Experts of a small language model: vocabulary 32768, 356M tokens.
Below are experts of layer 2 (counted from 0) of a mixture-of-experts language model. Rows are named router (the router's row for the expert), gate (a neuron's input weights, with its number), up (a neuron's input weights, with its number) and show model dimensions 0-255. Each number is 128 + 24 x the weight over its row's rms, rounded and kept within 0 to 255. Numbers have three digits each.
After each expert's rows: "gets" lists some tokens that make up at least twice as much of what it gets as of all text. This comes from a sample of Wikipedia text that the model never trained on. Tokens count by the router's weight.

# expert 10
router:117118132159085102159116120140087166134107138088119164088120120140119117175137077156106153061133146125118110147111108123129170141127083144146119096152123141156092151077157135105106118172151138135142135135166143127140097128115095102162112118151132117144114119130146139103142135125149084096121145120125095157120091134125145142118192146133135106098067103141117145154125118113105100134160117126118153119131129131140130162153130159139113117121131125094092114085119151172123142136163154158157150151084154132097172149115113138160119141177135052114095145071140147093125113095151123089132141142166103090101154165103103141137123118111125150143140151100096102113124124167127145139137107152110113128127110122117113097138123159159147106110160151134167147099148134147167127156105087
gate1:135149176115120150104131136086146130112123115118093142132086090110149101147131123094088087136125137093112148160159120092126156128107115083085106103158123150130182162149144146112101132142123135163171159129120126119128169120135126131118107116133102160107052111131128167153120132094089119123139158078140146134157063156107122139174137116145143114102111115126125118079103129110116110122129153144146133098148136119112116133122148145166093102117086144143150093137122191113118117158112128112114092120128147141132155117075159120136085162137114130099137159132109124121149107142140101118080162113118114120114142132122094191146097188124098128121121172097153114142107122133122125120145131129092158116148111144151093110137105161188136121115155110163092130149104123126159114111097090
up1:154137153118167110121127216112110152158114124128127141113117124099086078150102072136143157136079110117148123119105113165088118164132096104143123113099143089110113126070142127137125090115098133130079145113120102125151156096109145138171132143160142146080111126137113139136091107143115134156108101130107117104141119117113129094130106118119092162119118127128153099096088158116149113109116152107170179111158133139098113134131124082174147153088157114158164144098065121109147143118134088149102165107136146116142151118108106136134138160101155122115095143194131112124095133134139126134099097154161115137140108128170118105096140155146133122115185159138084130113097126099121146173128133154139121122106141188094137119138140114135149139160143111119161131128164123122133129116143132
gets: "a ", "an ", "'", "A ", "% ", "-"

# expert 15
router:103171168138098114136099110153096114151141110117119142122105113136128147158128127158107153131124123125103109176149119155143120142156115127147200116166076145073108113103136124110120168125089148142149162158112092112095143104138079144174161134111161083149074152092106160094143114105125095097115150129128077148147114140115136131149155144106143135133116085136138100105096107067164122177144149142131154115168130132175135148171096129152115143125076163134113107125089135119121149128155169160136127118124119136151135173117132125142098109131139138131124133132158131142094146105163125098096135117196102105117152121111129130100119145116130137143106125136123088091169138119105172141114132172129139139115123133121138121102172106168137149130156127113136136086130100139096160108121096
gate1:117120086138148152104137117186131131129087159124118122132129088157109120068129124113120109166141123115175099106085109130128133152135105073148125156159115099102101125121169165167146091125139126151082148088139147119135131087135145112116097117125109095140148094122116129110142128132119096131101144144128108094137131153101125094127161155101122165163083132095135139103110131148131135116142137151110118081096114153112116148168132120147114148118137120144080128145120131082123117139136096132120110135132116175101126123134073144058126119142144110090140151102162140099104094138157099131131151160171109085096152106119143101142204152125097132134127123135119117115099120100123162140109133172106127109143121149099100149111102115118196138101168162112129095106127169138150168116107149
up1:172190160141140161125079172084123122127109144113108109147173138132120130113121124141160134112159105150107122125139072134161118101149146121122112088137167128124092151146086124113134130102168097167141109135111135100118105134128140169103086126126137144103157175091122148115122197153141131135101099159140142117118137106182142171120136146128127154136146160127134122106142146120085093114159112105144191083139112132132098132132153093097124098119122118143111141162155147125108111190119126112126096137129133145117136116143109091117133100181103150116142124122125162149160095128119117154107119113112148143124089137080101127106126114108141119114162105112154108138113149144134126123095133152112143165146140095117117161123101126113074109143119070169170140143127083080116140119076113
gets: "| ", "in ", "of ", "League ", "de ", "States "

# expert 7
router:132138130118126120136077071161110183131114169109137094136120108160129102151152091127077143088129111116109084126151128131156111157140099092158153155162105158109105109094128156116103131190117154128160126172136119125111110098116102160185119103169113129130085128165119111153138126130117105095095145117151116179133119106126112159122150159124131116148149117169092107119140079136136118162121170130128173116134117108154142164119097141162108153110126141114141155119137139108159173153140142152175127111104163136136152162100114142152127123158138093131146104145141171143129107109108138157080159141150097130100125146088136141122135153129130128187161139099080123130144130102104152124154168155126170115156166139112168129137144108145165091125141133117138134099121156150142110101113113
gate5:097132135126133139129134154131133122164109138153152134115116080152154113141082169105096127121108143155093105142126135140082139109088127106144089101163143151049152171120168123143122160092137103138175138116138136138102163141123140079134145152129128086134106155120089143163149092109114094161161187119126096125131109131114122122155143145157141078117100104135101130118118123104129081135109122145132088129144140159131107160151093132154121137144116122109124148091115106153138123103132119106126117091130094112111113107120113133111071102100117143094130120139126114151138117187150160115116122125112104088091123082170138165121104136109098090105084141145117146131108130154147117134111048106106110116085130124127098128129107157183159107124168112150117125147129164161159143142128112
up5:151173153145100097117120159110117129096102121127132168117163139072085089100151117113130144117152102096148136139097096113151129124156150152082142127077141096141165168104129115132113159159136185093119138159114135141111121130108162143137129127122106159138156118159151105135140124140132159142152169103117141137113159104115123156094080106127129149142173130133108111101182197120101149113091151137078100174130116121122179110112136111123129122121120144093115125112072133122101123125130141130134126130132178124118169129127097112095137150141098127143081142135131101135134123086124119097117159148145148175152108132156104089132103115132111105152130098108118122143124147124153137112142168093126112159102127167145164103136154120114102178110084127157177154116129118087157154097095113
gets: ", ", ". ", "as ", "), ", "; ", ") "

# expert 1
router:111122115150068135148099101125115121168119121116128178109127154135115134192118131121114164109131113153138129122144138154137129136125087100191151128145119155142142123124156177133104134153115144149130159145139114097116103097116105128160120105151152120141082154130103092093120157133144072100093160103144107142131152130116131109107140118119114114171129083144081097134093097137133110180135146139117135116120105149136153137105127137150112166147136109134093147083138150137127163151138119140122149177104094155128133093142122177138139133175185120156125194145139204142092104106154135146088138165167119121108130131106120162125139137157107127111133118149111131096122123109112160123137180141125135123121079126124192093153152124125134118106131134091122132091172160160135109120127097
gate7:112114085138129100097095154120143116152100104128097097125119149137091142132159150162097153154109094124138098112143121118148131142109103133148099137142120081106135160139108108142089163131145097115154105113159168157134123146107119101172112158133109141140182145128078139117107127130135156158126141125161138143129107135137104134115116150120097087091110094077138114080136150115134145138134140152129131151103110152133117153061139146091167102168129172111102143156156104155136135126168167115087113148087135125135127123147138125102168111123137118111122140133121128152090124131106111148093098074135101119144083137096131139094133156203081130128119153104105159129091161099119152164116152145086127104151100126137138101154123130133129077111166123147125142097143085100153124098097085
up7:127162112123145126149095113157103106135144149130124134117137123122116130093136132119105148105109097099115098169101115129114094117127157155141146165146128143152125123148156083132159175171098114091124164150162128108134148130169085092133108138108131105131147135129111129120139117151068135120100075114144051150085100121119137117117098126132138109129114130133137149135140151099116152152141097109124087149116136133134175111113111118152089108170101125165141141142134113146133115057163134064117111128156112113116145124083150144142135122118116133097114170160130131134142122133118142121149120105137164111132104106073116117121102117101180133100093130082100132160171116127070111123161091132182169132097083120085127129170145111137086154120159103121138158118154150129146105152130165
gets: "| ", "0 ", "–", " ", "first ", ":"

# expert 6
router:098140135126091114123113125164091101155095134077113113132127083139152137164161092147120153091116115122122089152119113132121140099152144117126161133165093176125133142118135117122117158145137153165124152145149134095153121087148080168134136099154126124163119174128098134118153118109147084100147123109133112157137115161118118124145138131124099106139106073180106123097122105094137125126155119122124151126109123137147171164144113164166137127146079142124111160132126148173111131132147165168144102108107117142120130161124111127165131110147149098157108151137159155135108121074122128133102151128199094101117154098102118153134092117148132161160109107110088080144118091132076141132138155126092176129097142102149152149113162106166163117121128154084117133107151121172120163096118132
gate0:200143154146104156104094115107057085119125117111116163120147107137164136139149122153156107156125142102057118160120171159109144093139122132119133129130102132119126100112121125062155062161122066141133113122158183168127114112133143122127163124153133123095117133105128156083118155149134135134144141122159144130168096150127115072078115144095128115118100118100124149107089121129121141113148107136142141128126134146123119104105135110136130128086133147114055172101152120148128159177092156137122080151113126131120107095144160114112117107118120143146152108112115132136144088150148133138123140126099162144068105158138143123161131096117109129105130097127109131111138162111153157135104124156087141127099108134115146091119166120148158131095123089102120151139108127154106126143124131
up0:163182100159168186152103128110130122147122154150137106128123137129129150132150127103102163111101117154145125109165112106142135135146099105130038091128172125134153171125139159161136149139143150162118145122118103099131130129109128112128115120139128120131135125169127087184138127105120097155131144125089122123121155115124141134119092122122137116147133148108125122153112087187124115146135168150117094103161132135143133086130161133165130119121145131114195110136105167109101094089132120190174142112100167128137170120124134118171129182149133105127146140113127141145144093107103119093137147079155134089107139122104135100089113141125096105169119176111166146159139107132144113106161154133137151122154150152094103134140084132116145115127152109150085137127165163130144106093153106
gets: ". ", "\" ", "John ", "i ", "o ", "ia "

# expert 4
router:154141127132133120134071088109120173078145141112133131117103110165169073132168141118087149120099136095124106159150116118152127124151132117163164100160128157094148158113108120119126117154119141146138122115145157106119112119132086133113126066173145120121076136117131159134146097102137121085135147117150120172156101155111107128150152109159152103145113049131133130118122071122138159153123154074143119088126117132117128168097096145162085153133113158125134134089122155099130148163154158132170149114149153117137117118102148133158084124123109114128119134131133146121103091108166154136045162139126102106111124108110131144115123143183147156164146143120113153108107119108122171157116141134106147112134158096102135140108140136124163141144125166109100162146132127163127117100142133
gate4:136123157121126099176146123116098120136133083088129127090087130133131100119155142133101150118141132121149073106116089134082078093128104148106134119165093141149150119099152108136158144111125147184130130131120140114125127117100077140158178143113169127158090136085136111176169144115156086109117109139111126137111090124091109139168110132112163139116131144137130124075105134125090116125125129124142139074104127122129124139147140160125111139136103092157129086150121112140112132153180126116146160094080149139113130113155129108115179159145170148122128120139179114119124119108150123132114156150124090087135128121148132128174105131164114130145070101076152112161141143124113110137127154107096152126172157141125166132120112140179165120162136135150112123148106090169139147103137175
up4:141122111107132115147138145131136155123078126117137143079178109104119153120069129104151110114104140112121151176147128154091120178136144125142089110147142116097142151088074123126134132177125108112139056110168098153168088124137152073121133115162098115142124096124108132147111123103095182116131098100120155146115087144116121136135124122098127143147130124150159128131115131140124091113104108137115141161147154115121112118120160114114096132113138148102113121132175142097126130096141085117119116113113163144145127115119179173190142134143146117119129121157088138137116102130157141176143114095130150097106116140085106098165183091136165155141152141089122155130134159114156115113156097129123116145170147155094128136147093092115145146107120116113146122119106163135143100134201127
gets: "in ", "be ", "on ", "not ", "been ", "to "

# expert 0
router:157111135148096115138105124185091121135118170084112160132131138145152116160147136120078136139144152099116070124115142119145168123145070130140161118163109158112104128104092120121115183157123125156143128165122153131099162114145094145146139108132133117156132163133093134134123106150138067100112148101149103170158113167124144111119131178126162135129096085145123139120103085112127114190148129130136156105129102094160152139130107117136120131157091139107107168128121131130082169133118155125120102135098154156115130154126139152171105110135120104165128128105169139110108107101138136119085108121156123125152109142071119176086146129165158114116133127119106113108185141116089154142125138144119159108124153127101138125131161139154156131128154170115109178096096103156124142082120124
gate3:140164113104112108145148123121103143152126166146141111101136097158125112135142099099140121143120186119167146099151125155100103118089137140117148197149105141190148152128160109164128138116135128079172144152207101125160138134081152143157097104126158127133150114143081128201147130159108090132136128161117110099124091138086121126144148134127118108065115122151130110128124137138146104138133155129117113120177160127112139119095112142112141140158132137121110117109141152144116079120132111156072116130111127142139126154092130153155144144153120088176148121168116122125159088136086115145142110133145145151122128115175127117119182176118138095156110110151106159099113099096133153136130132114147138147114110150154118124166106135114120099156143131109128116135142156131167130076121169
up3:152155160126106062112116130086130143157182126187078134088131114105075155125076134114130139141090159161119113149134139157158146142126097078119157099168127130113119125114131142129125151139125177113125157155145157142107098134179123155147129197146134133102136145151130171174142113122118145170130154148157132165158129139143141140146142106154120111112148132149085148080121153117149134203132150146119115094121158094135116124159165137117137169101128164125141114104107114083120162157127109096153141145112149149115115125107166136073105130106102157086114136137185096107104144115157142115119105160147123110135140117107124104113123127137128100135102113115105116137110138111160112181115115152114127168118140151141122131139148151118097128135102159099106118151123117122090110118105127
gets: "==", "to ", "–", "===", ": ", "5"

# expert 8
router:113135124133125118133143090146122125150102133084116117141107136125122111148117085104081169079149123126113117155128121151167130132166120133134134109170111130078110128115139170090153130154135121167160102148109115101124125115109087134144142122168141114142096125167097113122158131113127090121087159111154109125108108154081129115135160131129159104148122126129100109123082097090157144153144123145193151109137080112151132180109124158140114119106106164149125146075122151147145162137132148163172094113109105154118159107114132154119137141167129107157128127125157161129124092080156138177074160122155122121084154121102123153114126108123107121171106130091094098127154164116084120121141119162091136130138144164124168122138151157170145099131151147128123178119112170145145114095102103
gate6:194149141129096129147129105091107082126119110081130119112144111120077135109129155123097118131147153124148113128126126096149150082123131145083142103172126175113140147152153136129149132152124159102144164154101112151147126091109114110115139107116117110148152149149145129099139102172154114137154132138107143144111180117107155119138124140161154152112127119134114092123142131124124150103110187137117126123120137085148109147124127153104163106111120147146116096154122165130042110149121125130113106161100185128076096145102081140134112123134115136172095133104115146117086114148144111103147133105197149118102101069141128128135158159122152135119125114170128112121125093100154142055077102130094147102113104159179145109155113133144118156158139148135126122158143123120104126138114132
up6:117124150120154118096124162177113140129115164138100151109109098169119138131129136106154123166164147142104113059153145146123145129123107113100120164115116108120129127130096111112137153161136135096082151098140136093133137144103165129084105134076145103128111128093142160125137152141103137119132123146126157148169098133146122125112149148073148185143118128095119119119156147160119126117137114122116141142067126125119103089141158110105176113102125125153107138137134079075124107135156139147140144102129122119131121153144151076120120135182136100125198095137133072129137147146115118132122098157076113142132153132107143113187161124131123131130117137168112139160124165129132135118098179147117133157127091128172144126123115092115153118167090096081153120146155120153170174102097112
gets: "the ", "and ", "of ", "by ", "to ", "in "

# expert 5
router:155146112148135113178112099123123203118105127115104139099105132138144151134152100145083153100090135147119127123125148121144100117142092085145125147152120162074151134132151121154102148129134130125146119119166120107110117133127084096157136086159139091155076153112101118142126130128124107111101179146135107155117144118133145132142149153124112100119119072144099114111105121138142123118152129127153163144144128117156143157125135102126121151111140119157092094111114150141123171132144183113150156132080099136117171134091102131171129140140128105197070167128171146139097144106129132126076119151165081092118145083096130133130148096154125138154142132104059105139148108087138137104148128119139153175139134151125161110144144124137155151146140134096103151128156151142131103095088103
gate1:077121095122127120151134110156109126135148113140136109137130105167146133159135076116136119142159118127087097140116135143108177164099056137168144102135108142122110161135084141121091101132099109137176121141096158099151129110128118120150132142123125157085150114137127156131109109144106080108159090091132059139139137143123117122131122089118143127152142110130163133148148126091124130160123108094145127133093123156148113157111099102151142154120107123114132117102151153108105166122125093172168094115100142133124120140160146194084118115101141133095148131131148110108124090154129092147129132120124093117131093151095126167081097150161127149173168126130130127135126133174108123132109092152132146139120145089102106102144104097166115130140139155122113129100117142228142144105117125
up1:156142135115106130129156106150125139158099162107112147117158141080129126125144123107125174112107109122183153112103125124086072102123146116119125143103117157170128098143148144116079167092149169087086125105134109152115163129145156141127129116131125149154154119125100107132131117092145201191101136155149154113137113121132165123078102139092109139152107147153098150127105131167121118090150114156133145110147119121100115132129133150134146139098125139106133153169084123138138101108137107117126158128138111123129149160137109114127125161156157089108143124095114185144136140103132116092136153138124149158133155133177105099157132089135109124111118140113149139136143129108098123113143125084134124120139091135164120191124127167163162121148223100153109104144148105117131150156138177
gets: "and ", "\n", "the ", "The ", "which ", "he "

# expert 11
router:148102145106125147099122099145110133146112144141135116130105128119162136166172095082063157112135131179128096152123142128155143128124076105154157133130118144092135197112131124128107149154133112123131125125153119124106125110114129138160098092147145147132095122119113130134145094126116118095171167106142093115178148125134159145142146134101164095194128095172119079112152106123114145143124135118151132101145096104154124171094132123164106123088125109121133118128151134121117184155125120178182090124123133168111142147136135183139135153126118096130104117139187126142102096124164149153084151131185111099112119115101149142098091145161104167119138127133040111138122113121112188148091113123134113140132133118141130116124125138143126111131141122106131131107130147164121136097139142
gate1:128137122110114129154115125155121137126122132126111142128082164130145095132084085159125116114131151129094148169123102148161132108109141129156156163143136143145114117125123126118109121154097138142106152123100135097153149103181085188134126078129087160114083165136128114187141141135131124132101085149130094110142067171076110105205132099108140111130125149115142118105104159107126098135188107111116139138106151119135133148105118107130115121121076136136138134115154181141147118133166165161112116146122079139121108134109116136108120121115093149114102094198149151158134126092124159128137146131140113091128133107177151131108128115157149157136121136115116105144154106180111145148131134129122208111139149091145133135103150117171120107158120142090140119139110100168115128139120134
up1:120095107093165134117122131159107128118128123137126135110151101143133156101144093118157136103143131141153115123105137135047113172138095108129092140086144085109135148109134135125058139126139101107125121110149131083079047118112124117109106139127126129128155124112148097124191110145133115128151146069089143128134139143144148134118107081089140097161149109139124144114153112125115157132098124147161125169098098162151133140109100151111108128123155142114133124156107137126130139111127105149171128139115160134087125094076080146133131174102130126109163141108133123093097110126141120117150099163119142116123141096128128139109137066123118091128140129111106126166120120116140121075070127122174096131156156135117136102128081091136162142094136107131087156112105172119161147101153130
gets: "\n\n", "|", "\n", "| ", "In ", "- "

# expert 3
router:144146160111114110161104106135059130130113094120127132131129109163125134169148098121079129097108161135110109147129160095109130158145081083093138113112080128135105126062141136111118102137146148151157117144140130095096102109126103139165129113113119108133137128136107115128168146151129124074137166127139125107140098159135146109115152132106158140144121056178105112114080104129120150172140154170144116100119098114144133139086115143129079126102143110118098126107085142160112146155132165166126118128117145156095122105104151160134153140153121109132111130108128123119115078105103131152133141174194105151062124137123151118112111139154110120128140115130085128096138117082104112154091128130102110133134156126074136124159126144153154110105180133107117126131135159150170129095121148
gate2:167129173169159174134079091114080087121140129152115074095132103072138101115122115128135118139107071146149157115118106146145129101138110109157132118161113118141092107128112125123151118113091157111117113147099126155139123148094104147112175116111131122132096131149082146160143157102146089140105126175188122156113120133104140096172122156113121147137140132146144121085117125108109135087151178087087119124152111158102144119160158117130178131128122178131127089151142115103145142159129136087139133150128167134102113131143150101096139142119098134095111125137101194104126162125150127131125148122119138174112116089122098105159110109082106175140076142118104086127117126161159105161125135143146158156135133154155122155130139124136122121144125135118135102089108118146105145111108142
up2:152169133174141122158129134116123144133140125115134119110121151153168069095118164132131123108126080139139111128104122079145168141164136104132128103163113128155072132097096146125139146145097092173148124127104156135115134133133148144144086130136171123124157122125166107167148132095138122106154103133144163139106129148102133105154124113110192093130093117146136149156125122129103148123136144110102115101156125146162147138126112099138149138088123090124125197111114093105104177149130095100127150103139134156113052150127129114101144125158102128093153156143131156058087114092177135137093126137123136113108092101169121117135116130156097114122126108134154131102057107144119104150130094111153158150102138131115113135100172147170172136148145138144140119130098115136108125110151145
gets: "(", "\n", "- ", "\"", "|", " "

# expert 2
router:102111145104073105123095111156061089140128158099134165125157135121121108176136121156104187130115098145113101136151106142153150111125113106201158108156130144116118141120128142123120125183124104163157141139125151092085133095111100118161133106142151118127136131115126091137132111133135083117107153112143120167155132115119149156140121128099135107164132086157092102150127113132145118167108174116124105110108083197148174141106095140118134161121109147069092125119100126158137147132148170115141127175102127148089119114100129181152116084129131081136132163151112143125150107102168144114102151172130150112100136120111111153131146139138115113146151119120105123105103152114117166130132147121120138111109117102085160106174157128118148120108141126126151159117141159156141108112091099
gate2:118096141122147119111154165144192126153050092135155148128151106156099183167113122160078130120142106131138116082120138128156170145117118095100103101139124126110156128114100145129122114127143176134122134121179089079093148129136114156125104127170149145162098132119153130071097117104156143106144127114125103147111113146123136141122091156084142128081146172126104174147082124127129161124117086094122145133099091118125120160125127118108119129136118118115177138169112147167119146141158179157114139118138123127131120112134088187152135099125153137121129118131150119123140144121118169155119180140183091099112163140095122133114102120139107144112133112154129144144152120076103112116144107143130114124150147163116133103133165085130137085100135108138120175136134132149126100106143113
up2:122127130100096124139162110110106110168175141189089139169109157141168150126108165163134158134121131137120140100094104081072118112113135128115123179155127101106127153138177119114144125106078115121118157125127100123108119125117119118156126144098140109144090089147117104141152135097114117148144144153124094119101121110154177131117116169105122141162128081131137097111106076132078170148137117143141163121118107109115137084116142129132141108143122139157089088172118129086131143185121157174117066156113113141084125143146125129100128144135126159104114152119090097115125153152125120102125143110102102129201135131112119149149142128150163143128112153144127115147171171130082138106116118125141124154146103123119103161067114163123118123139123112119143120142133126132093168159096132
gets: "\n\n", "s ", "-", "his ", "first ", "new "

# expert 9
router:111141154154064076139059114117058122111121172137141166098141123171125142137134142120089173088068149153111090133151128180152091144118131117179177116167106182094143118093119122130125146149104149140137131132119121121125116153142154137139127154115133113147096147119130140145169153134113110108138124123127117160145153098136118142120141144122129140142141053173094098113143117123153138206136128135134153115164102113150113182142091144172146162133112187109134140077127098102143137143150106129158107140118131104138158175096126108122124125147142123114099121114140127158106139087155122146047143145157092130115128152137129120130100159135156136127138139125126138131148134117104167109138115156115133140110121125128129139134132138172135109143128120110125111114128124162100127133124126
gate2:136130127120157093115114185141151150136127143136141119154102152121106134129113151148140086102133084137147144124136124139142121168108122127122088134141140102148119105121178153080108099142084133115111122189136132133131139155102125102121121117123160076129142140148065100103136145089098132129124152113135153112129125135087137124147131137115134128105160128164080086132101123146105115127125166116146150135163121146128186108099167131150159177131147127100108166149121165158109113137125165108093120151109142135132106129144111095145168102153110119157139157120097187100117120142146159119099126158144149133132099165136135132141174126145119120141103105111166126170151137100150059154096164157168153191128095158108140092159126083157122142124130113111183123146123162099165140129123134
up2:102092136102159108124157112106164133090136114109136127150166094101139139155137079182123105082145103180135165146147119129134112127153158102113090175068131143095135114118152130093106126162133135103115103146141096104138125122141126125133123125115137118102104165103153139119124127118106144106151122110109174144117110129087105100180139100162083126115155119144120142147113129106094112117088123106089137206114130156098167103136148116109109168144120113129132169141100136150116111081073134097094150131138137125128102093140164114120115135124154129148138124114115169148130133091109144116121119166108153100134145145154080114150119093132123144118134142152138118147108114104128125124158120117146151154110144177139091163147070113144165138136139130118114156112178106102184083098134092
gets: ".", "S", "\".", ").", "200", "C"